Below are experts of layer 3 (counted from 0) of a mixture-of-experts language model. Rows are named router (the router's row for the expert), up (a neuron's input weights, with its number) and show model dimensions 64-127. Each number is 128 + 32 x the weight over its row's rms, rounded and kept within 0 to 255. Numbers have three digits each.
After each expert's rows: a language model's description of what the expert responds to. This comes from a sample of Wikipedia text that the model never trained on.

# expert 59
router:143137135114111127129150103124121180093128118129096122087094101175145090098067186144127061101182126106158151078061138162057178127158071100121105129079168130084127113122116097086058174114128180
up0:085141133169162173131100114176136098141106129105102180170158108106138103184102126186107099175151080087093135201146103143108125077146079114094113132108089112128214149047093170060115185132112051
up1:096097128215180129099182198112111135133116107136137115097114136153141069131140069138151049109120156106153173117132202143168084139122118128128096081101082102123123143057101132166137139126143121
up2:150148111090108148096122090182154168073149107211156125084218135131093105125063145091147123124194145124089133098120118124137152048095117104133141086119090126146106140113147112123072100186159116
up3:106146114139180098085165132132083086161145160116141124103111082077122148102195181128157092100098043098135157108149187140145108162092072121115142138159143122088157188115146110172100083170106103
up4:134229171114198124130048146110132097183143101122105130122118126156060181123125079161143110086142103129186138184095129056171170133078090090115161211173111124163082107141172108113138138169120137
up5:176162157118082143083120158160126138156116095139170101161113108102122121100148190161156137185101146156152144182088171090174107162123181079116112099151122096092124134093117100135163136115171135
up6:080129142138117051141138111159122137123122133125134147122094115122130092125138144173123150120075110079055140149090131126138104130108110110194126128121110109100109085097117169151090135151083094
up7:158124144128093116121168107127134163059107145172157123138109126082116120164149074163137178175136105123039144090101139111121063152179136092111101118107150121142089119104122109185097140107157143
up8:182100131167151154138104079074149108079131132147104156153122131134132096167134133132087126157096111192142103157142118190134100106113174128144161113122124107083094144135168114143133106184161087
up9:174136113171126078194154173099086142098118068161114104147169113106155148130113139132138116120093125111151203111042112127149177104121174146165119186126145155122143174148149090107109125124215129
up10:206112132109091153097172075113173109138067142167101124094114152166192108143111086135087148080146069128145148109148151064130153149153121138143117141151103120182137138073122106091129079142090128
up11:107103143127162145123156092169137161110157182119076167114160057157116149123135112187140179135097154085058134141187139163173097061132157163121078137140131081153129107150173172117152126097113135
up12:120142153114135082125142155067097185145148099119111141129143116107147103177171081120080160091112141151114113121081144030146103176087115146156086155108147094118066133091150180130205126166127089
up13:110149170099094123143092107085133159091141119149108125116178133092149167140143130131131168165152129066178117127205182099123135107162129121116131135138133113142186064144085194138128135142165115
up14:160099143144137173115120123163086102134174108087078188123125167158105120206105139113055149093134078108138166108161118164131137119149115110113150126124122121092150078188117115079145136198094092
up15:186159129114198123133148091070123190114120151124118074116133131130133125110147142116093085173135135093108131118094131090131116128101149082143185169153155147154145113137121146129134160137089131
up16:150146172082137095137149125102119108126157136177125157230082190120167139118115145105172158101039096161099116155188161155204091124086188122136179121139130124111081140150136097093113144095106119
up17:088092105125193122104101162166088139135168098119110091150144062155130100115136104125170114140149074158105141157138083101111125069125108134114159102142168153130128129113117121119096099148142051
up18:110081146121144150089150086178161146132106129138117139160123150144153105166187112171133148124153128058136171135153102187166112114135149141110126215069135034106158127138175109141115146109080153
up19:134153142158131113100109105163109170108059115131098140146102145105120098152105148151094165104145078139118087097125133124124123137171151091121142141204119144151138134120093190159137090058120171
up20:160136162097093094099146124089127139107136170128108076111156151113109105171124143141129140084205105108100117133163126099135117146153169170123141082076142114055138079089143102119165144117115115
up21:111164121129194134107124178178113088168174099133138078111129135190115139138191103077169105083144174140186148109057170063122119097134135123101109169122141124191135206153189162128115124123138156
up22:134095138111056103134099054160130179081152128128073095129163123197105173161096098088124138153129116094143138106074184123102145165145191113120159086129137160126131132138127095148196153127140091
up23:134101162146146138157155158130145118120144212084106127076100092172112158123141201148163130118107128129131182116118096130143162101167072141181128115102122145124143124135159040115092193075075112
up24:140143136173154087161142097122146179129127133146157114148158112089176116145067083147138158099093094102127126091109156113140166126128115135151148175133150123154087181067131112130116166164068062
up25:176168079085079106049134093129074158128116095105106129137130108134083119070109126134125121124090103116177143148084122148132149121090148145128144145083121167123137089139107169198142097109064122
up26:076177107146141158131126151095192166124108088153055174110162095128186095173157128110121139119137148095122155135105172115082120156068135133084135093167183105116089149109167120108221081176140127
up27:092120144062108099125115111101179127145132194134100160153150104077101117120154053135081170117130117138148134117088106112147144195078135139180170135124115072097112103095133143117097098185174091
up28:118120072144105186152084189166149097161147128100138086120153118097092126123114140125086158148153140124070146137126187167034122147131070145058186088120174105141133081124080084156160171084083137
up29:132164189130146100109069102168090140168141154136117100114101081166123071141122132030061151131145130147152093155055107124170156136171154093135151185090150187128165155141091096128158091148173188
up30:117217153162141063161131131089131154145055072084140128186115096106079146137132189131097081110096136091233153119112111123075107094130094129154111169136054149172080123078193129173108113128087133
up31:124092128071101169080095123140110165108087147113145083108146126103112088193117140133164105123140110067139095108179139164169122170128039112119155158082198194158102102149148154115092102115172152
up32:066116153148142187192110124164104153093081179163098157150121163102200158118131137076149103081129137086109124166133104124127132134199150161112184071078148133117118055149124169150066107174088133
It responds to: Prepositions of and at

# expert 9
router:108118165150103143103104096108150149148167112094109133101131071156129126104091137165069095119123085100126133138098144142130184102163129123123085115131168146077131140135060161148090161122097159
up0:158109171169122093104146150125072172129127154138143091059133062087160093141191151134118128146122093097165176166076166106141094158113129146155099119068100128136136145130160123038099136176143125
up1:050113156161171184111140153133154136152135142226097071110145185063152121136118100138141112115069148141117193135111139105126136125136070117186128118107142088179174121108152161134129135118168111
up2:165133075076151151093080143126122104149090156100113138118098130066134190092118117169147131130100127136123159135126170125193099143149111138134095143125122182112165126127094079048206091098134140
up3:082076147167106092139101108156159111102138201113149104137126065130084129146199120083167088170121120143150088168138073159085074149209160127122135102119133086130148128103152114097082117138149078
up4:153106130128066194127122202098149118125119066130090136165170153103122088182164135111126064157078156134191116134104153087142131130091144114162137114115137098158127123120131068136151078072139178
up5:120095114139101157144157096138130222166126149121086164103141196140098124120071121145131117117061102093063132034030096105104086095112125104189116191103090107080134121160117108109131089141108156
up6:122100109099128108153113110146167120106156156168159141169186130096174060150108153089142154143086147112118130137149090119150145127152160123152088141061154090127086147132126126089110092188166121
up7:149179163126098135116116127147113104133160111090090078122111215149098161156124160155057148123101129113057054153136085114166110214097167127125148116089182091124091082173134119143127143146181099
up8:141160101115149193081116080143036146113134099121104139177131140159123110066108152135170166175097164131118142208093124111096154080058155153144148131116094072145124134135118090123134152159139099
up9:125100145123118105141132120147114121119095162106120145112097169162152124138119147123122147179201124118088129151133145110151159129136121159064092100192130129106169143141125089113115154132062194
up10:078134094094120135109097103138169153126145133151052119151124080080165183130148147128105116086180065108132163126114180159102167096172203152137164109129127110028120167083136132053137086204104139
up11:071144164137160076083147189068129132122150161099090106156152073176069160099111187144143145148113080048139162133116151118123112123164144112196163160136096160108129134092116078167166118141133140
up12:072101092113113153133081127066147083099125172095129162182136150122167145126171146161153167101104158108108102142173125141106164147156105108136157069130196111072177057128121091107195067131100145
up13:156109052109124111131126151157119170098129174155141104156168125110153080083124071142096165119091036072089138140064146192135126102092158116163129135142139131088146113184197096148116096052161106
up14:113071131115095169113111193188121093116139109151161083144105114199148078086129145079140111186091127073081117095118128106116035036167111171154135127007130093121165116120162158140075128166168157
up15:140155179115090073131149129112163140158186114119137161132095145167167119136084137113161177124129111102119167107120114146122126167119143133098138109214110125136122123127103152122096124084116222
up16:160181128135124149094129137091112120114175086186146127073108152115116140156086115060148139134129113090105188109109156136104120145083150134132113197151099132083147001072078141180107171139109087
up17:176167143135136106119147168131149179154179139067118138122128104101096102115054090175101075152083125110133109150097136066117103159153085088116192097129122117121176111123118120124142103163151142
up18:146090148180201080106168131101110135080069148096098120165118103131150084112131032111124099160128135150081122111085203122143064108127118126117167128154172124179106181089133114139119104154118107
up19:120106143138119082159151066183150142142142120141106162175175111168120134151080121131112137017190175119131097139167091193114132160111184171168177133077128157067108104112105108158141143122068159
up20:158186166130122163126110084149141158086143108100150092190141129103086105109093045115145129110119123156017097104081115142122136132191100145126151142141121058182136084145194106085096152095126167
up21:134131109083067206115079153172115123077088060158160094108111169157126094148111156129179115123131140142147116061118136052102124085133098151140100096099127190127139103126124099164107158113156111
up22:140100096163139123111134102156160148179133129118141147166226132112193093161123118119093145082069127083136150129166106167110117127136079118124126134132091118087098084176163060123134170135135095
up23:155111069127112183131101101151159146184130175109146104126168115197123177046170085134177131204119126095139120101182082108155145149126133118134209121094129086128133159115157117130109122102170102
up24:129130114099162138135081129147166148156171134119163059157096138113107151057157132107142177138140126146109165133119095146152121144088192147122129150175121077164136182154143175093190141154120122
up25:114111107128146164109207109135132118151120108078137145110172124146101150098122059105154083178122114130097138133155133110091117121123126137112127132120157096152154136148143195084160171151137110
up26:080108097127095105112166091081129139190101139110149145123107120178146143083066200133151070165152208154146108139165102137125147080147143089129135132133138135160178127089137107086142085106163162
up27:106167115141130208163160009130201127099092125123058101173135123081168116114076131170128119134093154139115072206093115089134147128127143151106130124110124128144107139180126146076171169114070132
up28:120139147160118138132106105124091172122131097130147075108108093076116117133112211072124108136110059161108134089116137122169132090119106131141083141184155178078116114174143118109134104123150158
up29:102169143118115088124148104082173085142157124081114169131110104070163087165166094176195141103040155117188138113113105147107131155134139131142091113134170142100146144106139145099163148050119131
up30:136133120152176083163112141159167099161130114140083115173132131099106105124096109121197102157115155151076160127140105140131172117110088125147169117091117066162087162183133188140123222113147140
up31:144136125105174145145135130112122158128096162133104156137133106102155125116145128115150191088137144033117197160106140167142124123120105127166089150068090151159157114123133126160056150113142088
up32:127136091056053132155094085093171176144102117127130121124133180082067141149148140112134173145125128144144150117154123085189096152162147096105168132110121129117104116112125110142142095103093184
It responds to: Prepositions and conjunctions

# expert 1
router:120147176144089146097108135138148163063131143096081121167118098161140096099071102172126127170190084086172170091069107153097170134161077109110081139126171138105099094132128149138105158097132170
up0:146093143236082167123161114096116103111226111120140181119168124132145134140127162136173147129140180097110082172117122085152103170124153188123076112068144143176179096136165120084158137098105122
up1:173158125147164112128124145225099158089113106174118159186177157102112155142203144125131147129161211089138075143109115121144076140106177117077106123149111122159160093076141098155094143087109155
up2:163156134155133097155087088140153109136138144122135110171108136148099111137175076170179190151136141114161132112084102109089165123081101098091137105138135118169104129131133082084099077194139139
up3:151093083138107108091121089129141048143114151102175130094120077141152161074068036113181115151137114125156136166204140104077122043115089172146149178106127159092167078152118122101174120084119153
up4:144124092129110147112109132117080122104117108131155093107107006112073110139199048098118130098174072109152109163126163136136156091120111137122147119202118176117077128096147132119177121162150148
up5:086113146120164136074074128106159074121087089087140157103145094103103150131196115145191163113097129092133090123152132145142106070140127099113080117150178154102143161143051133149069125083122080
up6:095043136140168131113143122159149095117102160137109116179161128142110103154097132144150113100076170115107131124131125158130149104065123157091121109142182079186121123148138139117088138150090166
up7:151121126139083145111191108176135125154136202140145095176087129172070076116149096164146107146181072117112161126109031120139138142095116098099119079171166142131133105174116131118123133176158092
up8:187149157175148110143190128073152156132160155178083082146132125116122159173120128122165122119133162128125139121077156100124123125122147137093120121171128144152170125157176126103160125160240128
up9:097123114172089146177174108146172119102116061143119095152100084127120099162155139133180098072120141133100072132177171139180162146119101116185088117148132110189067153118145142140116158176107169
up10:071116157116106106196144156203081154125129159158118134111076115046151173072125167102155081142185142108149086194102188044122127129166101180145129139183096128110091159097116149149127166139123083
up11:122125126120142102174165100144062136173088133168090140132148118088103142130127140156156086143166177156132103105140146156119193171127082155090154059157160112100047124107128083164121147146179102
up12:105127133115163133137183112177188141122103144099142165177131133121089111149140166155068144103079091031137114071085102130137193103095177078054118117116106179127133138110162120098137176152079092
up13:118135157144120131175148102169136115094087189211150118144093102096082151150112105112137104158112134097114137161110065140157116165191156146165108155149154093107103103127123109145154097151145126
up14:121151139152101063165094067138204202099109106111119084157080126068134153181129178140093156137183132086134165147153120160112081155083137093156198117133144164139165153055150147169148102151174156
up15:088112104081124080129108155167120186114112120155100093143124102104078163135182053113164148145179125086141113114120156142110107110143085131129092142069128060152138111138137153190074176137142111
up16:144144137097171106147105089067153156120035100148071076137076197095143099109131104131130125069144127105140140110159173124122158180140141127136139115169107131067138116177058111071140124157086171
up17:194178068134103116169067142166121161047096088135095162126125149209145078083178086170150110136180114154086121126076134124140118121096112079096189147102143114112122148135133145069180147118134119
up18:108189148131158121112123168131053088132153126105126114127110100192196166078060121092185134087120109121138146187148082159122130106171048091108100088167132113164088141149168164151118079061137145
up19:139113119165119121136079173039071112088102120157116169084152156121153138138151122171112130122133150137196112103162101132126155152096055106107143140126071127145132095089166112145033105123119159
up20:111103104104125141137132122127128091109170122154176161124164160063093164118165143126173148141106191138083093083161115141166104147127125074130178124150132096155082101128142142131150116210082140
up21:152138092154125115123123093127185128120031124186045078142088147148163108089125161112159108167188104177156177121096086085151151184179163127096146142095163097132125169126122142116208130100134118
up22:127135123140098135110169111138105168163134111167175173107134130164116177149094118105043135137180134168169108121114058149148065127084184106146123175105129147178146080101139115111047141137075135
up23:173129079072171138111195115136087153149028135112071118102151147059109091139109145091122061166152142201166130101111071083172149072127165150117111130101136150141177179123114156062130100163132115
up24:099125167160084165167138117119122077103116124124124188142185160137143098138149095024084110098193158149134107112122142121164161159145119180101158098202097119132085033112159143153139170153082156
up25:100187139107027092183156153095128110084090095081179123085060143067150089151155137126097089114159142075151117116095056133144126141109132147102131111106104152122172165061097141167134140107071122
up26:152153133120122110167114127092150151143113130157140105149126087174134176103115055064134071174123150155066103111083113097093127138094120159139143107108163124127109150160121119140086120134117079
up27:137137130068069092135144043139154130110109125168123165134082061097170086125102133145183157158125119116159052099154155121104128119106094111199111140176120127123161173180158163042164075137089065
up28:067160111118130098165103117107138130092093155111143128091184082058136084104157149122195120171125092144130127172106135173192119130149145145122141125099095156133116176097154124174160066143206114
up29:162086099132118071101171110134088132137043122144108158162124136091100171175078108109113116177098142139103123145136120102112074139179074151136148115079130132089140090121103148132138137144133089
up30:105143127108058145126046151155167155101118081134109120142079014074147215082144109099114119161119157192123147133140158167121146084109123107099174204098159115103107197168169172165096131145133084
up31:089117103128060158133178115129091096169098109163124178101124145106138120042129090106178078150152127159129088119131105114171143100122042131109083057143156127099121108072113140110096169114085133
up32:163082108116134111078060068087084101133143099124145094155134093112124181123086161146165143156140111198108151089141095070144105125139145167129161081080135099086173206131144118114128153141039130
It responds to: Table separators, proper-noun heads

# expert 31
router:125127156121097129162115131140088158086143157113112097125143102139159084098092108173155113123151092111156145090049104145093159092187083100128126132113179169064120141141127107137103201108127134
up0:124122117111136078095162162126100150102120131081135108087079117093168117124168109133073151143091080138143181093165145121174126148106092104133100108150107126119163160153154104186154151148145196
up1:136168141084081134160104138160121115092114180148094150199121083159153190110115081118148126083051157113139125115067163151143119117139157137119165134113147131163175171153162181158131134131197168
up2:074135159147135178126102163131101095085183109118131164109103129194126089094126102172089105148086119143136147094157149115050120106081132187115154125189082087126099163187164184161149127134136158
up3:091143119183173146133159093112108121138092110073112131123104187103101109085133170206110123137133097125056099140110154132105125136067131135148135130131083110118137146097139157105142155124142088
up4:121093150106158103134169153081144160095147172148129117132143142098149132170106112129139095141072084106157098088132142111164150120114103065122119225127140194164110165181183045160157112153121155
up5:195076167130106084068097134092117064158125110120121119101156162162116161154064068105093139141093076117102105065167141108110110143146054172144162127192139140113122127165145103126187135114159110
up6:127143152064094170065159183144123085187147134089099092134115091085103174168153120094154138109135084112113148120090121140086115131165105113106170130173099091132095127132123161129082076173133151
up7:134108183107163126154111150100126026122123075100114150103159150212123119077058141084103153127101100123142139114107139154094128089159129133135136147145153143163133221145062130071136089133144115
up8:137120121118139097150118149162160118110079117069102106089145111143143117094135127136173123119098079147183179105146072133096093087177079185139138101118053114131068182099083123158094172208171060
up9:117142119117128151106093139158167074155125160104110027103166131093029087114085131128081127130075093146156130173127068133074133198128158174136142088137173142189111152095145129199139115138122076
up10:119137087111114145173147159127150185135153127116101120148143148126162118082169164152164176157134156163074149113158157155146153144070106125114149101120106125132098118159107163091098111119093139
up11:131146196095175100071101128116126096188134111090118118168135152180164053113137096169065071110151118150153137120155129098131145146143151129145142102090144090136139155165039083036154111129082159
up12:086103162060125169198075149123151081148128119114140128114086139136130123176116106184112141051096136080101101077161119127096100144092147096116149128159134116150084116147131145104166116157092131
up13:145154084061094137138148145113118113123113113123113136160139142104112131059096070151106099126133103083125075078144153083163133152154195103137081110174122146161101106178122166099136149148075145
up14:171126082132097097102100171133104126102119118144093108159121093123103162156095159101077151114132121080162116119113136168107116150101135112085161156216080097066111097109144096081125158150206071
up15:137175162189126121162091133097145095137163124141080117123102144139212136109072133094157194168118150160097123121149203112146123095171109148165122106094097065108136150127076181095170229156114086
up16:104127116147112101116097127090163111117160092114127149137114195153168115115174118121070127105117163099115159126104128107162136086147151109076109080174099093163127157123127071148031132163095119
up17:108106152139108188193123173105139100141119132168071109108071116106127194171148093122129133076170164090138136151115174142077157081165048153121144123182145170107171102125094203165128108118149126
up18:201132170120155195104170133121122123021146154161135113112095124182169126137187131102125092134080115100148180100125104157111130138144138156175085116121123139167103127181093156125157095139111151
up19:091128116127143129150180097153122161116201131128132104170176136138150100164120112160195114109169142173110087142189109142103110166087077148157118100148135086135078128124140092122195146163186144
up20:055123127133121113145144079131168130098139125111130149146171129087120137109110142060148117136117101113147134109160162134147138093116113083106145175167163128117123134125174051032171095141113106
up21:108105123094170139119160161203116130152141117079111082116149142216139129170111111113126103156165159097104094146073159104136144088143109119102108132102156102151113107164112114134142190081113184
up22:120046080175118106100119094115082108072143153116144124169142141158138113147132147121218059142148111131150122130160174121105083142177127099114119097100076117154163149116120145107131174167160158
up23:076127092098073078129116124069086133155095168114092103088151096156089156084174158124146116137159172106152132115119122200133164153156123060141133133135160165134136084104137126164119139205084127
up24:076147124146130120073160128138137142102120204177100117102148132113147135119129126102106168138101121121037150175049092159166127119223154136132145155070157155141128147157180188131080095110168162
up25:132130162202108155129098123101088136097137162187175122090141111140146127196141094125139169131141127139156119119093164172164084049097110168123156160114120112141112194137120150131071118094175124
up26:099099144129170129100195097083141182121148071162169178136117175093164106097128107109142115130186156141081113097116134180109136129133172150111094152099082123090108156107114114119126146170139121
up27:108116135093052158076110091199085159101144094184155133124108102107130153082076093129150190157130115159095148122152140094162135164172097172149083148102091114136128163155115176059076119143129162
up28:105147135152105117134147143111128134096129118120116116134136102080143123091139149138120127123122201154094155130041128177074155108112098155152129147165105129129136151109130150188136084093112073
up29:133164143103123083104082100124094167141118137159121114095106084138151056128151133148152163146040118118112101186078112086166162195099153142155105093105107164136079135112176182135148087152169124
up30:112159136091092151061098142213130103158086195153091110114178126125098152117110108107129096129105157104197113148140113144113134126170032182142136120203172122112118127120135154207115104144172095
up31:122118126114165138100123124089147122140139151085122108122133063116170114145160101109060153153140145124117156121139057185113159137129134115110080167167146098115159133107130160159121094158150167
up32:072121117160114156153159131203166154151162101153085097106128093182195149174150112086137148105116106084108157067150115150110181156155129101100138111186132128120137106100136084161125150171168147
It responds to: Locative and temporal prepositions

# expert 38
router:072144148137073154125110094089111181101132148089081178144111107163153116128109078133121179153162079135118145099114101146114143098145087109151094134142157140125121144155123189175127176091191140
up0:133150148119170073102128111116132146109125121097040137181102082134152108135131085166162121091120105071155055117158146122139152112131077145098107196149125112145116115106165191125153140054152152
up1:103110170117096142114100109150121067148133130158128112094095103147105102116176163108081122163109092111132172125154164128084109125131106146095070117118132165201125103157169157132120159120109124
up2:140157115133108111125132149144145173137142147168157089127167108103149150142139170126149116149180137190112068141181166112163128186124126094104132097141131138135176130183157199119126195147141108
up3:206175108138148130146147147186151125137138117104167065122122111143142162126151154143169098145096155126096080119137105149129113152176155149142172128106160081131163118132135094094139131153080164
up4:105091121145181103139132100074136133124131061070110136089113139088192143107094127122178119110111183179138135123153181111136116117146132171197093067129165094124134104168123102083175190113151103
up5:135125092155072142189092097059152113077054118121186175170128166148075150123055152132110146132116099094131126132202119147129171095127185111145112103131131155084077113102124152068113120169099074
up6:063108124188087090120118114125140112142132152067149115066113116120090109135079170166138166157137079181130150145134121143184171130204103138172124182147140157096091106114169102070113109160132069
up7:121145101109096142142096122099106123098181106091093085099108085054185184119097148136097134122151156121149136147087175220122146146128148155172128167198154128155143135114130136074191182098077196
up8:127106085116134127143103156125124096132117115128145112109164173121159187118143125132133110095117137120111149135106135111097095185111152123159159152122174143157165123087130151137092109131154083
up9:159125057155107102139111177159097120150144102102112054096099105141063087123100179133149148165103096140123119104095090140179140097133121109154166148158088138080146086106153175063151132121105174
up10:099149121186087164163113124099103129112103093111105114142150101168086094179114135124127096120129094123135154114120126126130099130125080166182130138182214169099186182131109082099190130187111149
up11:116141145105044106087102127100156192128087114179154091150090128187094115146114170126153084118129108146127115118150100196105131121091160098082151136144169124149058057120093128155100076126111133
up12:115104107174129091078152112109174114098077121127112137111096142115131144152089129086081127093155125130140193139067072148172120146149138091142151125153157117127126133166116124189052115111114074
up13:122182179080162142068105116112148060087130158104115125114104122100156103126210090164114051094176121100151174118122078135144095146110098115090087108127121166132161152075123166117123145122105188
up14:153095079059067124132131131100148106158070136126164112158115117119145137126154125081067138149174104097135097174203116101097150166155103185101111122146114143164077086119137142107123109143116138
up15:064142113172080171138138141154114098137129171098126119103109078117129153092081077073102078088115059113117126124191102114180137158118198091107075110079095165134189084117078093152160164140160139
up16:082123149063183091102116146131159145164115167079115137104148174085122199099093096099104087163133150135140175099146117112116106200098111115125107170111129060143111108137150104147179142075142150
up17:035103152114161148112099107117162136193085129154103134177115200188057091132145119146131127147113091162211137101117142130124113059135089138117117132141189094054136148123132116097139138180139108
up18:153131146174171128211106129124146091107099132127116128133186141113165132128092121092095103184108153124125127094134145073102158095155164170109104154113130090213103155132108135141112195174151124
up19:147139160081143168143122138110131115123103200131123186133152127156100087091135146083151140146144042115030154148086131180110121116203114127209166097129104076158104111137130130137109095116155099
up20:083094136150119094122154142124099185122126193104131175036070115107175097164107160125156097123118124175085129102088104128086169158127103126099103142146148190101146070090105179159179154129152102
up21:167147077085090056131126139109157120099128127146117138143116089185077178109109145159170135148148148153155139133092107081207113112124103102124107176109129121099165115210126200168122150119073170
up22:108166105149119099124103136119138152175105125164102090126161144105136106073114074147125157174144131124187109088139123124131180087132142155128131080149189168154154186134191121149133183096133149
up23:092113140102132111177182142187128118174100095056137112139123159174116075158090147140123112156173065063169184170137150118117157105109141132147137135122136063120072123144144133135180095093164123
up24:140160120119152130149145091130119162118133143172119087120164161115173132137111163137134098123113127132087156132125151140103191191184106186159151085126155167105108197076180115186129093158111157
up25:153135180130089189156096142092170115056162166103138119111115146140083093140176167072122135126136163166082165089144132094124135178113116154103173111179136098129120124146130126170069108072125138
up26:050077120155088099130125099112114132134142161144177071151136105102154037133155144076142094105131101139130155203091075185114187116163119115158145144140144154098144166117179164148082119080114134
up27:110142125147097126157116138149200085084150143169085109166097144053173109133131117122138139116128124125124038124131165155126168128116199125156121108139121130118097151086171094142152128140178170
up28:072106154060132125145128109154080091102142108148158141114160128183142115103123096159102070120116101099134132133047146110149105129076105084106141100166103144164108112103159099124143065129189116
up29:145195170160167085148130122137135153161058109129135087119137176155144155139123085104191133126168130152110107107157180135099121115119104157100094083137185124189090116180138093124123059146075169
up30:191144152141132094174161155124118138133165124113139139156102127117162081143074102113088112176097176185118067090141138070135182198117101099143158133071163132137146084141075096045127091119176124
up31:120155111075112079110127123134170077123092108152087161090091171165144099086147188148060154125154132172149111143147179070107156162118155146117147104149096117159150127120153091154130149123109099
up32:225157151116158130146140093119114158094158120131196153160157082096094145107101079124108151104083125141117102144056174116103166213103151127142085124143086166076127098159084106113103124101125127
It responds to: Abstract nouns after determiners

# expert 21
router:106117180140167164107139133082147122086113080038140104157124099203191048159099089174140132165134040071184168078081141140048183133157098112135110138118169140117132145134096127151100125123150151
up0:099111113131158072148090110129149083069185107069177157125090096107110086139138137169137148130116083096098073132095065131158112179137064151128098191119121148104103178058073120100127089099149102
up1:069096141141183094141216181108114122145084129165132190117127115148075111140096109139121132155107179123148115140086138190160094135050104134101134128117134093100114152037143128139158151110130141
up2:159108126115087174105136154120132164109089100094095094110161134247175155137094120099129106150120160090153132107098130131073078162155122146129130153097092157160086083104068115126142114119139094
up3:130134132102123129104132090074132124167140120129099146160156152152092149132153164117026139100120089137165146110147102149057198106139132096125097137122147132097153136122152183124076100127137145
up4:162146109139128146108177142133152154146154122119114133169110108132126126136142194196063130177146154076093118107144122125113064057107115093137125092150097156143128111140204125101108096092084119
up5:074142137119193116134117093142134113126149167106095113168137144117143101113114119111124143090094188146148150132135143125113131140115155115104129121198131187104139095108152205200123120142160126
up6:171090155127143143100154108087157130156183102161166149136125129207155138165141118109109124126164079159167156127143075122168075074099202130117103096085123220064173130118147136146130128110150106
up7:143093129146141161106083141153111066147064141125049156130090065109140155157143133131167125108132135179135129134183077153183141099144092146162090072108172114124135155140156212151124174107145113
up8:058144135141109138087160117134092109112195075185134140137200090166110138115159140135148141118127139143119143124130126088140148155113147114126138167145114128141157139082076110193170064087109116
up9:178142171188142132125130120184124084142167128094119139180140154140154106138100122120150162141146100111124122118131165165131140122193124133178147110075120166146144135140138154108126182079107090
up10:134192125198107082142187120117117105127119075093160132155134143162142122154018212116138129151130123183069090102122126177136142137113191124050125174115124135111105114133133104157169120111084098
up11:161079161134157136129068121137152100123106144154132128121136123195121058144127104131110048102167074067139164082104003150131162120084069102142111130176130096158104176106211131161136114111104127
up12:147142153115209151111094115124134139159104105073117089141079116158105096119162145205082155154154129136149125130162084113091120064127123109156118130174166138075100102108096125149111131112134109
up13:095117123140128127128133134078158163107160100108076081143110174139144090101108184146141129106158128131119141114128186190185099151153075196049146113116112170112148152114067119109126163117110129
up14:129171155129149164126129133079153122141137105123124070139142080200181116083115110145158199154207058134115059084103140120133159124156166153071073118142121111144102101092146165112141066125095151
up15:105180143125133150165124083183116123108120134127128146183110118147109134168103126127163158093088094135116182160127156167114197113137116091108111142157148199119084122122162128188135146133150099
up16:152097119124086116178146153141176091133126166119054122113093165089104092100116151078116113195136094066132178119094095117098124182091118119082125063084156112130105101161141162193142070078151135
up17:122157117142122144144132149131110156157110103185097122153125105154138117108149120115130104173152071154161079089169098178133170177114102113104139138186091081114125108140123120117100156116094106
up18:097128089144105139121131104099159119105117092123154136102120126158139137079099088108136112197146125143131157136161144119135166181079139124101117135120091193177158098108098123185123168120204134
up19:055129063082184118189139093155078117164153170145136109095137156120159098055175114186103220075131087150111130130073108109096178149096134157166122122128118138107114112096134101107162149114070097
up20:090153167133147128120121122157121118135107067092144111152095108142147110139098182128138167135113121108181157091201083170152121108075092061102114145150146131065089123077118141204144099146099119
up21:147118170129135115110161161132179140091134140098125142116179148090087151160119110160141093080099122133157087152090060144163176104108066129084155103147088122094191149160077204123105202124086119
up22:077122110147172122116118072099088093130142143074190166132155125157160083109163106103137158157156105165115116108087106125116160129145126151216084113180102111128209108144146128137168064180143133
up23:140093131177143128118078077188149096056124120084139168144113151140195157149123153150124081100153059190157131072133108122130140170112118166135130099173132097123162111075084164136132137143147113
up24:186073143153161069084163135113194140098235098126147091157111146104120150137112111102128084146131074112078164089094136150137121190157160084105156134139139178081078123131143106118137150145130142
up25:122131104068130126122104170109161148132089107096099132133143101116115079121099130142129098141138133117173115099105154144134159095095140108088139137091089176112104097089190149195186150171105098
up26:110151130145163109072141137182159121113152121147088110079144143127125082044116151112174108155142098084104090149114129201054126157078128132148097154090118153148078083193153110125148123142114139
up27:125141150131158148125186192201116114151119079117110124095159150109109095133077137116184192155106108140132189197104148151080152139146077131115135146089115141163150135151140096124188091084155102
up28:093135113125092095122151173120152149140132172157114100145127206103125098125134144172168176122149107146127063095149164135096136105142081155097071146185102134165068118145086166123114076069135100
up29:124154156091137107152135066143091097099102120158141114190082132118196177116176099185066182119095118151145137130116123135109136137125143145179144124138147148188127143109121089135145153148155151
up30:148073142126078123165100124054120077092098095133134136069189056120146146127117125103130136162143138109140129143144181054111134113129078158125120152074120169133160091113130155142145131135089134
up31:139070153111169196138128082121174157152127095174165123114119060159117085159135126180107078137138174088138151066150138141110156078148095111122108188133179096134103142131145076115154148123120105
up32:135108164103105096105170176158195136201119091073131086097130095167164112125125121196133138149153102122113097078197169137163160070109151161157126170064084145129108186115156161106147077112091177
It responds to: Place-name parts